{
  "n_experts": 128,
  "d_expert": 64,
  "router_cosine_scale": 14.0,
  "vocab_size": 18499,
  "tie_embeddings": false,
  "grad_clip": 1.0
}
Below are experts of layer 6 (counted from 0) of a mixture-of-experts language model. Rows are named up (a neuron's input weights, with its number) and show model dimensions 0-255. Each number is 128 + 32 x the weight over its row's rms, rounded and kept within 0 to 255. Numbers have three digits each.
Before each expert's rows: a language model's description of what the expert responds to. This comes from a sample of Wikipedia text that the model never trained on.

# expert 59
Units and measure pieces. Unit words and compound-measure pieces after numbers, such as ft, mm, km, minutes, degree signs, and 12-pound, four-door, 10-second.
up0:097106129149129059119140126115067141189073110166088114153147143141195087149134140155120077132109138144120072113099189121088153113069130137115071084114107087124110127133114180147136127173102146194109138167112130154191145160157098184120122120102130073129130163132118112078160101119096070147108082057079117149130145115136108161125124183122130133132184076142102164147134081166133086139178110132107152137130115100122048132115085120128103114103149107091108092104121212097161134081128136119208145053057121104152126163095184124130089149197134165183150139160180116109199044101138137114177125144126122115191117114119116139089103149131152089192090111124099132158162178135069086070113135131142143119127138134113200120087113142167137100109122149127073112114186118131144129123143073
up1:118147144212161112104109159116061191066094105185179115188192167116131112138104106102095140145135199095141146141145127115111157076142199110110115197117126118099119131132132136144128116178121165173165187054162102127144102113149114143092144157121073151151162126131161105089109154101091111141073106069134122164105083188108085116102095142098102109167129094155084127074095108147123194130167166090156130171161112142132091077116127100129118140132113083097177089099060160049161144097116121099160158090098139075101135110100142100081130163210144115120106127170142128104135084125141150132168080148110121134150126164092142120115137154081122119188140147103098181145205192149143136083116092122182132106127140101113162127143167147144122128114149120119190158122142049170142070114099126
up2:171132155087144182109171147156103098114247121194098177138162101135185155135133119147093141143066113138162150143117092133104177158133164148132111224139093130137139146135167143096135127143129127118121147134130151131146156134091168165082091139101165176103096052146159116156129177119105087123131155162167114115114148097106113141129131149130147113098188173107106089135168192165173135120103154131116141137143144091109104203163089191131176182093136153156181165115091135052140126150104177165150135166114149161175104116185113163088122171150087161159123131169109168106076139110046118154152155134180117111085113102174069070094118132135082129125133159155132197211135126139175142097081087160146123139074171118147098114138108088105147133121119090126120183113117116074125087128108165
up3:110140120116017089160137115147176086093114163166111160103132086113074176104150176106131076085103156127135150185147088110117134146122134103130116126098122211156131180095059165102099150123138080103136149134086126140070105117131087088143108115105169113073112137119154118143154106072135118128198143162142199104082148158129105149168151111093127167118082142107107108183136136126117139127115102160177097161107144116110097132150093142096098169105129185124172122146145087066090075131112152122064132084119181197141075068153141090167146133100130142126175162111159107180084171124092143099156120161057178119116131123075125129133145109055139080121143134155110145107176126101138134139153117094075112151102148148161001083143147139128131131116134121092160138096138121087083183176133101
up4:133124103079147168130119141116116149147144157127183175167031105091159142106105182107124099123154091099174130089113166134153122153109100143093131082123124077128093132130151094177150134138128140078172096142162145096138171150135147165125120161172160090140122099156146102103138133118127134121145146097104123069190132136180156116129122053113105118152086136113160165134146123112153191161130117125113165104114115216127116134127140116117128065114156114161088178189128055175110156179140078158146117134135109128125171190043076131156107096125136136154070134182098108166155090159139122151113117168238140121107060145137131175099121102187125176105093143072072161160050177112182121170094158162120144098124148210146189129132160095153116154094109093149100087133113121107092164155141141
up5:056087128137083097121135133062125127191077146102079140123143124144111137136128078191078071100137132135158097164100164132112108113101127109063126099131144125127088126124173169105156156123134171162175094169131113120147150138154118199117105090139135090136164200137123146098119089134093096120170111084123098153186125129098113105130114182160078144157118066117098175136109089170099069098194082175107131065132104102087104124143106105106101101154116159098109081075177189119150133088136137154167117089078103118115146185148128140166123174136125154149156128165132110174149056126158087107152110088072100074207081088130146116121092153069116069115085166093114133124140159160087090075108122098164132159161151159091241142141128130145154094116116163133104097117135140137126157075154122
up6:171143175112084128136120165132064096147090146114145110115126139130122129103150095141096134097136096102133191059179132137078182133184106084122121146118133105151194129122145145107107105123135165052173104109139169085105140144109145115126102119106078185153085132140153155198088182155065129098096180113147179140059119111042058171070160113151123056154106135139130145050141171131185072144109173145091149183164092132081123188134135060142196150110107091122168134072133146108174120126124127138182188167140126131168122125073188140160125113095124133137125124108122155106146130161133107138161154095137179102153184073158122123134115130108093085119151172116141141116161167074152175152087161105144119141174110070154147106150122133123123162130155110170150176168115074148169144143107145
up7:067149133152155129118109151135108096099142128119112092135175153148146099142102077113143108152115166130138156110119089108126114112147119125152135154117123148097167148171168157060139085055094167159147197130128103126134095119092158175086121099155110207122202126159134115104103236118120105145127176129169121137158099169116098162125097154119087160132123155135105141049133120109152139100121159151154126138173165141132154065095141159178086092109111127161116128085063173055160103188120143076150217148122125099078112123108099133125187148132081122138136143159055169136129116166118088169140077104091125139110184116169135093113154144114146139112092135083117157121183155162094178124134199097204097177092097077139170129181168154190160136101131158163178162149139069157120100102126128
up8:134163132100187174145079106132109108109121156140156144072072114180119131113136145101114123118130106153172170105128124073132127127140102151118144116112119100180134130171136132196090079088132086129163123179137108096154089139141100143137103155182157183121105111106136132197146199106037069099074161076158158141094137077109103146165153052079163072136147132082112152137120114167114152134147193157099137158103085213151132208090139144094152091114125092195135129166120070138140108157145121134134173144109122165153155156098123155156113130073196124145116112056117156146115089141131126176115125171176132125126131146172152159158173122113128123074096106119107099142098178086144161179114140145165081131105080149142136108166155065156115111114114089192161144116151113110183036160102140
up9:100112125083101113179141154050154076135113149099136124157096118110109184112148171155137073084165122070126181173078133096155112152134158149103121140101191105197117153117149098125121184133160180099190074143131138131157196102132135149148078152147120123168129178138063130134110114167112119114184130107152082145221132133143154080141097121175113147166051111129111118156128140121077123170145108174126183098137158089125136114185109146160168109134144173154078151113138143166150108126170096131085087119179115144112145109135083112145118123150171087109120150204089107161134100145151135100156146123124115098170109106124124115165086180080072157108096126101132184216096182121157072122116112092188161145154144148130175122184144093163196082097095126160106110158152138113086132076149168
up10:033094110118102150115118118066109123204143132114093126122177121143143121143112065176081107123124149142156069148134119129113106098122088092112147091124139122093118127127204164090151149073125178169143123173163124110119148163121143196093107080157123127083182172128152106098122121156093097104140086104115109150189110156098098100099113193126069160129128083159097162108144056172105110076170076164117127042118097117100138135105105128106081092135105194090124128119169150131156153103110144147166117108069086122124139192170082142149107146123123183141183123179114102162179058156148082119141079100092116098125069117134156149124110136101162082085102155094108139137154148166093124085106136108159144162157136170096225163131139166144131119142129184153085107119113145127110201088156125
up11:123125107109155084132152158115095137106216170124095146094084114115182117133099099125096164124127116169140154106048165109149122123141151153125125122153126093081121130202138163066158111095083146157110144152184075113122151127101151156106088111169142135129085130118150102110147163124133085135049104138129096131115143103141100088075103125090197142129159146138069179153194092113162121102103135114095105125144093148202071131137128174143175144094189193136106161154120122114201126137121227099129145117143094170179139157152093128121152151140126094180107143190062132128097161160075162126111102222112137148095096093167114153084180055131109158121156125132150118161125145110156146160112190091135119110083161080143131178159123173123105179086108091129155132144124151128114088053115100
up12:139126178113120162115166105175118132140241128168082159134158095150113187101139128129116151151095108128135114132174027098085136171180085107174149146081103126122146142116159150141112130113150113122086101147104170134133138090051155105089108130129120178081094078132202089139132180105108123086147128167137107141040137108065092079109177147114198114091169162148118093143161136155140155142101176108138156147123126113095116212134088160098153168095117143149190173128110126116132108126096173142091114141100134147176081065181078147115094135110128136116170135144134125100090117115080127142158157159168141110092149110179136094115151126095134057097146128131158172210153089146196132121135067203138157159094139096133083098119105117109094126143152124152141161114109124104125101163144195
up13:180140130168137086098096137120112157122111126141128057158113126127116068115084096108118128173145174113120128092134121109118172101128192136152116128124159123136151123094095152110195143158074173176162181124109084133143122135137108107103135142076116186113189081147126121106081123079146150159101161122145155131133085189187089107148100160127159143146155159116187168066094134127097163113125147100178152113191175160156049120082180160136135089110094134151160086096013152067138113165141130045169166135131157067094150099105139114149176147169122106138133140196112128092129102115046146144141087155104131138138158134133143118132170144104139178190123078081089196142202136147116126118129141118178116126112142127121114109143162173083164124107161114139207163117154098136133076083136105
up14:163145122182139100117127154097068168129099110147165124177158134128125099099104104132087086122143201093094145142149083134085168102093202123110126153079130089130115123123112153151137139189091171173149147073148113155128159112140088140092104125084080127153130103149132145093106153126108121169093111097110155207081092166110102160093114178124094118165138092142137145071104152148127151121139138135154180174133087137088094114101152079158171169105091056105167072064073168029161126093116055104177144079109156072134132072130177092119078163168132141160114136174171109131152077097126149132193105162104166094189154154127134119141070157105105130181133144133124194135165173134114118099116103120185141107152156127130157139086138138154147155099176097111138133155178099162150074088108099
up15:089092111164101129134155135177134143201137107134095126114116095097140072129120110173133106150151141139143047116153139190137104160092113098118077078128159108084145129115121172153142166105099155118097119189161105133129190138183157158102146110133148089086147099166174155118122095154178133137203104089064139099176119108201137093099196166157099160145176129116182188096142098128124114136096146132098142093165080112120069110091118128150108083095161168107147129114125108145124110134077093111185099089100093094122166177069122125154102152118063159147111146159137076109143110135154112121151140107152151081158112089136129187117049106155149140094068103094095115107182118134090095084149169132134117140148125171120158121083095123152127189117119159121064111121128098124036225134165077
up16:095137122064179218151063071131120069129200148130136140095084097146112159107147120146130107080139115109154146106123128109121113136127098138120170080102144091125128130128152103177107147122163102142132120187160149105206135152119087132133124111176144134107173132115117074180153190131049130064102101080103154156128114132150110100163104097101154111165099126103136119154100082145087198119188161162108151153118131216123131103101138117085181080128153130164112170192134073157138149144168165108133079160131097159158133198109086107174106108087169130100131156112094139155163084119165131162108085177181111115082112187160169122119171082140170156060119092124083139204107165116178117166124158140134102119151086145132150113131160092167124145129173112181109124112129176094188130137123168
up17:105144106148170202124131118135086163143120161137169138125084081143160127106113166113092147114159088124184115137192101099153123126123105163147135138132084132128178136139126143217104075117089107110129113144184098107090070128165085120125153156149117138095097144122140169151138143137138130094129100101118167138067122095163129159137184056102117084120173124045173178138122094144100194133130203139076086151057100135177097185076181105093105081084134135174134099141148038180077146147102098177144129127137098148117157135063183139087115119067153127131098091097158164109126097130154134163151117125148211135162095159129162200142115128121127161107122171140084093075123171109157163155087116130117130135130096156136137101097103053187116158136129118126107133122100108121089157197093118
up18:096113134135126180121130139146138138170139136102122139079066075150136169103134088144087108117146109145148102142129115083155082134095111136126141135169098080125140134138125152139137113133086124105121107158166093098097152128143132139089116138177173121121095148099194228112137082154153115156165162084134191129103164151159156130137153056107149128132184138099106202126162109086136118106117132135045082080071053077188131204090190146083151090090147181130129136144157085185109122124102117142126115109118090143136206194111134120174120183101176104174103101181101130191125122139093125142132130145121183126141085106156127211126133139105106173146087152110117084088094116148131134107081112094146116136109133174119161138136108050152075152115076133161090086138096157064078136180130088
up19:132174127109190162126117103164090097133135153158155124112084137121157095129147107129114114146150121168153113007121167145096171106145141119136104062141129081129124137132158159177139115106133106158132145172118144091169079154131174173154150108166134140078143105113149075161176172108130101083086145091093152136155124065152120161116123096087167113116163181074172174104080165141148125117141163110133125130128139194115047113101104129116120062100123078107107128158111109132163151134108167134209153171105104159159127168081111149133118119127137182126065145062153141116155108044125126169113151167218110132119168169140141133119159103187202100131132128101091103121151150068130147172182170195084110069126054119143153144112124132145107147132154046122107134116152086125161077140107121
up20:140201141103123141111118107103107108145098139199139117110109130132182110136117135107091155159144163157121126067078214101097160085170145101102097059154153094172106145128120138090162165143094106140121202170111101133131095170140153138146129123161121116079144094137116068155129140111113083141041157101123183129102139115171096174101097137059139103116116121145123122101105137110108154114137147105176167074139167159142056125133114144072143099122115155107127138149104134093172138130159159123166175140125141145136124155121105128145151158121192164123112150087129101091114088055090133150115086224115103140126159116144109125147202109165185133165139116112080141169136157047133135157155172130093094025106088173111143190125136161101154119111122061146182183122135108147192059103088143
up21:208143133193140104136115146097083138081090132148156099165140119137104075116125108108102122127137181091092146118160096128088180107150228105141111123101147106134121143100087136129175149184112171159140192093107116095099102138136088121089137136090105156143167104145145125079075096097126171160114156135091164189078124162132096129134127158132135110170144137145183121073112168165130172118120142106137193143152149155133076101079160118120150137125090048119188081057031140033138119147119086080159174121108162070121161098128192066147115168163117129152117154160167111114142090069089145154156091173102136119178146151134126107117168165123135158195144101105114197107202151121126126100119111133178119090143162144131127140101143140120133152123151069118175138131171126148150093087135098
up22:170186127147105058115125106114099090103088132138120081120142124143117171109128169150132059075068175143128141129062113079096140124065145173145150134076137153166093139138101153159111144148086113189157102091174114147102128113173122149116104104062096126131100154117101120122156154119138109153110140109121182163121102156114115187130081170120071163144098112087098132123051094110108112137159128178139108173156099103122068136161173131128133152086131150111096100112107143070161115126130087148061134085145135147153070081137207070104115190185197085154167158129150143184166100149171161119176125170077193110178159142135124139094095140084093074145123153102134164160156172134159122084103168070146151104134149170144118098135125108210158143088172145148108125147142112151071164138125079
up23:099148132080186230142069081137108084124188155138144139095089099157115151105139102136117116095138106125166128094136122102114112142126080140126175092112128102129124132137167108196099126108140089160125129189165137103204116150124103139138134116181144146099157125107138083190156198126039102061089101081106156164112117130139097105165111080100164106155117127090155130149081079140093186120184174158114139158106123211131126128090143112090157072119133117171113164190140068156126145142154167117142106155132100171158137196101093113165108112080177135105127148085104155143165077107151140172110093179178123126085133180165168127128157084142160130050119107131083119180100167105182133187131156163126101115135071132126148112128151085157115137129168107183121131110125168097192109138107161
up24:103157145165179183102101134116094149063125127146131111189193153142183129139111081089078131159122142104172167139154097102161117081136195127135115188116119158097148160148179117097149087127117169171150169080124132098123129124118143166100188130143105171131222149160137097116089214139102144127113144117150079120151120159092088152104072204111063095137147171106106113091126150132133169112185144118162131146170147133122158069134146133152087129119132130114162143107066183064146155154098144134148171173124120066074132128106132116099194163149064104110143115158098171079122071149131122141150079107098082136097133151115157107110178129092117137138122158117108164109173142150136172087093186123219145150108123102162151063149150110130165136180180137136157158145112098180165104101104163
up25:181120104101160132152182168145089138135225146130097143124144083113146165129141069138062156149138076154164111166070152140125080152113138149105170145151137101084112091156174170083183138144085169105086084136164089089147191114092166136111083137173137138086132099114164151124115118127148103138074112144141137132105126171114119105089130145128161146121163139125145193132162142098146125116124091113100127107169119106179145117208143156127183155120139177152107176135141186111180126087103193144103120143133086182163119102169106078148182160145117121097094122185080118136080159177039156132103084114125097138053069088150111138129185120151070136091140092125123181207084085128145122121085140120130158104091166082140135139159121116147105143107098111145141180121094162102082054095103136
up26:136132131073154216112092114141058140127167112133126161130125075181125154104131088126087143105133060116163125171169114121111112149102070142071155163131121110146132114159189117154076115170193112110134107162161137106192161161123099114118098155134134161110105097118144110154130181113052124089076101087139129154042103156110090107154111123099167098124124085123127110157156103134068195132162132138053170159084100170148205159118166105067203136110136125192149149158145103164121135133132141163130097154133134157149135171127125110159108107101171139107147128132101146099110068148132142157114103135161106112056090164152151085124171117111081162069122095143106156198065151136178154114099080135113131145123130139128139118131133069133105101118151136176146162114117219108194091130115202
up27:124146174108108106187141142104171051127103175132151142098136091148085140148176188129103123071121137119137208134157041090181156157188123127170123189070107162184133165092148139145100105082151105098185181105106116120111131111152093114155083126103094160124107151115103153145101157137109137118105184115110154108132147069086086112146135125083106056116144201113076097151149161168161081189127133191160112161100127174097097149140051161177127162103108108129175134138138145108106111103135064155135162136121151171198149130144147126103140155136141132123195129078163120177072109124150076130135143147122105101166102133115133143161127122112129050106116142158119144133126133083158149134119118151088095176119122186159042100168148139072165110191110108151151154099157088079138115127150156
up28:157131111118000079177169176110145097129123191151102136122137073094122183126149163106127054087121129110105106168161099146109105179108142109109119123105158151147112161068093118105129214155123133091111109165138144125091188108160167136123132135129150104091115150124165164126162091114142138140179161158128178136130164150131143110139171101132122167168112114142118124153126171121126139150092081159148116136102118079141084107160100137149118149095150199114131129146170110117100079127104112127042091073115141192140146083150161075165131127154134105122158163155145090184077156166103136102144112149123147102100113082096105162157085154084108068106124150088156171131162112080136066136151126089084158142144173149149038097153137108145094156129108130121140118127121152086014179172188101
up29:164151138180147188137135145086079153076083105131148127188160132111114106113139118111068131120137173100140132139191131168085129081177235087105089155115159132110132128078114118127159150170107174125148182070107141074075109151163137148098140143131088147148171136153178084096110131127107154113112115110132122159108113170119107111086129168151066083203114113144156112072093176137125161143170169072130172140150123127085104091074154050116123146146108074081200099064095158105179149082097115122155151124083142067102185126101189084098129141171121120137124125167153118125161117079129154145162085133099125113187127150116130114126159142090116154148119119132111176112205156099153118079094088129156136119135161149085158125123133113161145169171144069100194155124137091195150124089113117
up30:105109102126137154158125144077090124185114172137162119154125088102170136093091192117116082105174058111146160108171083130193067146121114151101147162118138135153180128115147084169157130083062167105168104144149123131054171140132144171136118158173085137170116145155143187147086180173122128148110143106114154132170138101144140140090152057150065112161110147124117188073163155065134139182118180174108155124119096107133147141132153106173127082098130181113080130121139125205153107139149038174124165144197107124104151111067136152083119123120141097145121104199098149141144108146120119146126139160152136118138167111171120157127077127153107173097083191109155172161103172078124151140085172098137144166148101149118159111128135086210173171134118125185092151187100094132098157149112138
up31:110102147113073034179157151098189089120083163136125136119130112079069182118183156146167074086139132066132183160136079113135129176142108125135120180089123146185158139050139167131112144118153145073166110139108166159143162095115142122141096135118115172103128127145151140129117135109071099135192150128143117112107140125078091059132172114157131138141099148106107122141134151154110086181112143169165134109135170127085097121123074190191122126105166133128176149144141144129119057133141101097098128130142165131122115099106112156146131120142117101133172156125124093171084139139111089118166167127117142083195160093144119108195085170057143088081101161086119204166170151128153077122155111136151148174130111086146075060180163133122144128152110135124156122166180067080077185122209138
up32:133168141187142054113111139109074129061106099166136070165171168137156133104116139137114108119123156117137138126093138107149113104087173158128119149082142139085087145127121135119119109122092133179156165090159108149122110147159121141095157120101083140158152139113127078107161160094101089139079098085110126140142063223110112128120063138096060126129115122151109128091049082103105138166180173116174143165194155137145060076111116124147113114119152132067127136132075139076184120110147091101107144104147147062120144118110165082091146168231148126131161129162121134126129110128157155139158053181093102139165150156129131158113124110097123170190123159073106219183209196165143128109124149097160127108124125150127153082162169151164140113137178115137161154123134077159094131119086082
up33:107138116118010096162137127132169071120102178178098172097142091095074179105124163130101119106159145132144106199158108135143146137130138100111107108108151188150102176085069172097107190128138101099162144146084103136073109140142091079155119136108154085069128149127126108160131074075146146146194138136130202102107142149151103133156174143092114139125078135112167110196144141108093141114110103155197120131132155105109094120170096137089105129118098192091158134133150093076102083123119145135081141095160147184125101072133120091180145144079136152121162158094164090174066141130104157120144099166049155111139115106060131122171132101077131107123161132144105155082171117086128142150183115092037080130118126164151033128127133163097159100127126114093184133105117129096119141128126111
up34:139135132164088072138155160138128126132120166129112101096107097122099189133115090131065133142123139145127069173099157151152079102133147122045144131181145098076073143146110150088152211134119135124111112161165048068101169100149159128127109124156151112112152113110156135112141068114122123156123128157126181144120129180179119121082198091158165149154125065155157155161101131087079104122127119117152097099140055086159076120155128124124157137136171219065136151093159143142163114079138184124073108084131080125142177139165132102174168189150173081115153140164096102169097162151081162100091090161064073123109115073157116140171150144108091152132115151071152166155145137099133088130135156088135130084138165147106137175167113130089096146126099109118176100115056166127096121084127071
up35:185135122152152127121096146101097149064102128164144092177149157107100089103121080095101167157129191065113142111135128148096135076149224086115117147125182129119140140102112122123162126173131179138154217099130104084112093116127131115090169144103096170146181108116145091095109139092113171193084143142121132164126079210121094090126113149130103141174112122130141106042070143137096179111154155096162142133188149160127075050066164110112117116170114069100198113105046142050160119135118118084167164134114153087100148137110133111128128185187149108137100146152108125115128101111109139151126070167108115137158132145124143121131158165120129147177148101092093184092201139136152130100148109132183108098132166125129136135140165157114133160118150083124212176115157082151141109079135100
up36:126160120120048094164101119117162092109096186180099138115153086117122150104087198132102128104131142156159140182134114078154164110127158122129087117115129189173093166090084161107097146135107099136165147134093100154055079151164047099143127141077149062090107131164085091164119120096131112148173148101126202120095132110184095175135117177089092113098071116122142089195144137109083140116117144178209108148123174099143076148163129117098111132111088206111146107099127111086135117146145137136076182110151146166134090069152142072151147125097167150146158140093169112138118106124115145125156105185047173128138136119075124104135128073099143103126161158169086118103163149088121164179124157072079062138114112201149077112105113137092182100093138119093167140106134119130119119137101127
up37:139154114099082133113070090135137135140102131203111131107127099102174124091100161120118133132137139158146108147092185090132138096107166120096093103145148152201084181112100178099095178190105105130149120144092105138093103164148087087148121118084111076094142080161090097173126132110138102154112125127137207114125123136192100217116085155093107088086075120136148061139130145082084163099117107152176144115153162092143048180157127102070163129137142189100144125134115119084159125170140147151079159110176167161105078069168130090171128120095195178133130155095118108089137119077106165130153091208073160146089138112097104065134154082138162125139127123157097128141152146077119152177128168086095106079116115208141090126094135141124175090105117110116165169116149123126118088152088109
up38:185128131093115199145168139130144112107217136179088164174163077107182201152148108099091121117095081118163126168170079134105146159120143124116139196110088159134132147121167106091118149135085161103107115150147151129115188115094168161096150132133136153106134066157171136152120148136102117147140160190162113079116134146092129121103110193117109148085161169143096082156161181161154164116125077130152130116126169092125132161165095169165150157084127189132147201167140129122127121122102143137087129124086147128169138092176101134099142155134084119135162140149132117118064093145098123128139131138179107133053101093160068099131137127143085118102154167140145215225110093137208132139074107149119156142119154142153069071142143054110119132163117110129110175096141131044062131153144154
up39:118151127075196224139063088133133082135177152126144144097062103131115162083133101131121120091160092112163138084135134121131112147130089130137173082112128077140121121125147119189127126108131092119141119191175143097199117155116123143135139106188151139114166113121130086167161186137067112053100119094101154132131106131145120115156103088095155093150116145094161153130104083130102189112172178157114141143110142217133126126086134132104164061127141121164101173201131062173124136163167144118139119164142096155153154197086094118172105112095160120114107150098104156141159071124152139173105105164199119133098111164169162136126147082166184139067109101100067116164095158100186136182124171160125110114135071158144164122136162075163112155127169105204108121118130157079171124152143156
up40:078095108114137164155116138108134116201123121117118107126066083112154126124131130165141101129154109131142110103132158155189083133111081132100120089146161064153097137122175148118150174121139167122141107192151124100151160163154160171093096128176142130135195116146124166138095118158150144111189179087109130066229119154202153113111121130144074150148126155138169183116175124112123155169109135152100183088139144119150113131117101142142163034118135195128085147110099132177141127157124086126155132144156094094084177183081091137148113133139129148157103142230117107128154086141118126140134134129207108088160078112139121148116099137146138193094080124057089167159111149146119091132140177122150120163145147213102214129152116112177141132112108119157061111122113132091043176153151124
up41:087192120170141131090118140077098155124118106139153125154183165126127148149115093139078093091112198112149139147149074108092124098131151107112155130089114149110113116163201154135152115087086162182172142070181083134116126112124120185095137103143092153115165159133117087109102193143100105156101140091128116167156093177096112183089072198105060131157130111094082151062073112152149123119190113160149117118147090136074153115135167099176089149097072136067126087100103164073165154106121098133123169099082127094128100098159126121071116196180126107130165119139148128189174065167184081129180092099074124113151149146133145134111103156094118081118119184137109145131131177169133149091100157118199140127128136146151196158136149126168144160137158150140111110178139058160138142076149117
up42:119124117169091068148130122109141125137116160161112099137155109093090163149154117133165093102153143105121121106148067140159085156080085112121171155104159136174138128077210166127132191126109146138170097155128149165146147119109154149110101133143097174086182106148176153145088166135119125144129177143156138067123103200153102091087122133168087184126098191087156151076121148119094142166103119167171138132140147110125100113129105163207141085096117173120131124108075107158140079191135093119059125145184111108100112077116120124121106165164109118111156141200127084146121081151118133152153138094136119108134181075165081128191059168111134144070120136076137241180162128144149116144157138096169130166140123120141102062151141089168144150158164130151124159180139128075048148184170133
up43:097154111137153209115100082127112151116114136126149138089116065190154168109146162119082124083119098146186126167172085065125102105106114139146158148141094153148183147146123139186089096132117104110136110138143114107093070114152056126129128155143116116082089170113159145173128136133110126106104118091148186144045125107133121153152164082113128096129176122039127139174116099160104181118163168148076092136077074112143145186094206098080127111081099165143149112142152069199068148129086141176114128121120090146120142097112171116106121149052154106124152094103161139137120096114163153149159120124093178133148119165135147191133172124073106151110136137180096090098140146133159174103066079099137118129120118158129097086119100041181112138146158122151106109122093141121149149235102128
up44:089095119058147218146095119084136111138158127110127154128077084150116166117118142155103110087136096092137116169119126117164108126130087162095146117112148062120100120142147087159120142127167140106143091176161144106178176137133097139142091158166160108121139146134127109131114147122067131082102130066132130160124125148173121075157151074116137144174094110153126141154152079134075204141162126148105168119119109190120193156130167116103188091122135192188119189171140090190129116125174138125141065137121098096125157172105048104163117105081166119130142132188095104141133058154144140144117076157157114102066039153147147126126166112113130185064093096090078150205075151137175099120094081130132131118140119194104163140143161082114114093097134139173123115147095183107134100115130196
up45:124113159141086036140129124132161103141116141151136119101127112086074166108141127127171062086104168110139171118141045105126125162087096113144141184096100170184133162079153177108093141084099111126145136115108151162097145097101135136104084122117112202100126083131178162131134176080098099143145182166146163095083137162117079112112155111146117180127118184111131124104136132119115123163089150171167110162147135130107089149134096189177129119077129143140185129110090111070126068188112112090091148110147172168131078092125114148143156139129123110159186165174119095180101137134071117132158149157124178103163184095165110133178087146099147099107092170082144204130165136144158121151146163133162130163124134091163058068160164126127133151126143149119147141150169080059048179180186112
up46:124124146180135067112125134117122155080097137126129064142116150138081090134121089118139129141157184102101138104120089133149132113121160119126132152112149110115141127127130151103170107136105172164133165087112099119133127097121138110112116136101114220108181078150151124085077152073120157180135165168127124132117107199165097100138118125169157168145154210103188156062105117123098143129110152127167157096175158179148094090086169188149133090112118118180167095073002127087136087180128114035130163156135137061112156107115107121165156158187115117107142147207093105128092116115120139154134084145097122128152171126142146116166163147091097156160120096084104208142200135166105132139148144103207119168113136082140118088182166147120160122100159142144201157156139106126136107099174128
up47:083117151092117113161129122128134066055146139154105190056141125152098163096139143144096132113127131162157167119115101074137128137160108155153110160079130145085165162118127157121101111087150097102139144131103093083116144092136132115153095153159155178086091156103111149187122095106122135124106151134142152110102156078084098115175202064103169070115182202056093168164133136114156100175099182177111122152130107149099161133160116175088124139100148147132147136166148114093095095073110145138132122135085117167133135109107138151149161159115108101156161120103111117180055183101126133122142103201096146088116125150117159169158218096093104095093100079112155130121154116118128149149134081133076097162097112126148007114162155170152118100137104121131191113103123081135196048125064116
up48:127114099103102177126164188108062185157128159164161167183101069079173174120066141091078134165170057139169072141148126181151094127128097146060129130146109108113116122112170086121175136158057148111115103138149137101062187119137194159125136201200104154114125122149192171108122114138150098130099153104127165114133149130161148153085141130109112123169137126153132165094141164064178170139108107095099151079113105122179133174190139110144121088117137185151081138170134133132145153124076105177150133122110091131117152145081121126123158122123110132132056092174094117119106112141056138123140112140200120116073094112122119179104119151186090124112118162119129157138062118086160114132116135145099198077133138181109133138123135120165105177104065118091131167141082109129046109140128123
up49:149155133128180094094119101164095143086116120116140148087069162117174129112144129136135073161120138171118095088029171105097156133060131169140127108106106067122131123185110172183135090138084129174108106175137124118180146094159136180123147105140176101107116129145151130110174135116123060123100096126094129141112089115146124143125132102133171162150166157094105167109096073120149126105132142097107107145116053163122038105078162115140182089059156063147087124166134126125133092077121140099138155091073125103168153140078134130160096146130117147171062157113155147103156068106138169154154151189171179144175129141165132194116146097186133126146076107128123091135164121124064134139143168172178138119091086082128148125103130096200093128076125090141097084129181099126105074153114065
up50:133121104145098088165122124085091109101094136125139100170128109094131159112154177129149067087162128086084108122151114159164072136067158147109130144110178136177159145110149104129180189159106182133185127148125136133132168125154131159122119144142068132136145146161113133141100149158140144152144131133114129147162119198173136105110092142158064165171076148109146143101090179077103165173128123142153205124143160091127092057142122104187137100119138160096107113098091141171165098141132050112095119119192123094107181069105139075117127150167102107132133147176165110161113109096143173145147090127108104107165200121165084121163069158120092197090098145091116244205162150108137099118118141083153134136157134168133149092148138068197167146122149082122109124170133144140045161127142108
up51:107145136070167215144086089113104101140168129144138129114113083169124154121132129126112131089124088111161146150156080087115115122136057137117146129104114115157135137142165090169083116135179125165115117155147145099178145138124068115136117133150115155103138131106129093163132181124040130064106085089113155182075120113126078099162127106095156108170114106123130114161123089164061194119174161166081156168093109182130169146119143118067182124118144134187155151172145079148112135117148152154135076140110102157125122189126109112158102095061189144091167147114104149124133068127155135155119081174148115118042106197147178095118187102107148139048119093153092136194104158110180140142119107132132131125146103146118108117126146077139122123132164135194106149107113221116221105131119186
up52:186127125186120084153131145126065119118103133137124111146135116155125083098103165142114053088151174111078162114139090137117200142071170169156123124074136096109120123108075166133147157178094147164137142085135123172102174150169072126099095115066124100159123127160128178100130118115135146157117138103083176187087130130129118165148147171125133101174167118162171148116125163118139138128109156148139186192153097115133076128119171080146184157093092054135133095058052161052136118111113056090154155097116139105146140069126225049148097137161101139176134147174200126144158106091114159134175104143117159095189148146127132128104072124129089160195154134113137201140160156114101113107117124094142143127160157115128128110081133139154146136105195102124105139127171141150120097114112085
up53:163142126185159133119112135092080169078071120163173123176152138117088110144165104101080161120152204097111148112186138165092152084156204066092100143118134118115108142103105134147179142188147169149146190080106122080116077136150102145106124147132088133134185116139165084070113110104103147156089111125108132179075133170132093100097118110136115139168124119165139102062078141176104163129154137086139152134145149158108059069061109106103119141166127045101203076093073129086152150103125115102179160100099146085121171146121162098120112169201141148103110160143160098127138077070131157127143078132116088110197125152106126109118168176110149155181132098111086170141207164110138113085145097135175124104129171163110146148134153144137112144146118074103171150104173103167140130114144122
up54:062107123143105077098133135083122142216099136116089144103175135161144124149116061163069111111128144166168079149130149117105088109098125081067114101150113131110104121144188174105138130118110157175142124168132074105132124148114131189116123097158128112137137182115148149085102095141095098138126118096112098165148131129109105109107133173139088139132176067128083187112134071171117069092183064158107110044120077123112118144111092130119074096127117194053118096096176196124150144102123150145189138081058085138120151187156135159142126162144121146165156123147146115163148068129160083112150119102083113093171101088132138151136108159087139056147087170115117104112143152159080114077098142103162120148158134151106238165133100157130130109140092184131093091133139137104139175110166082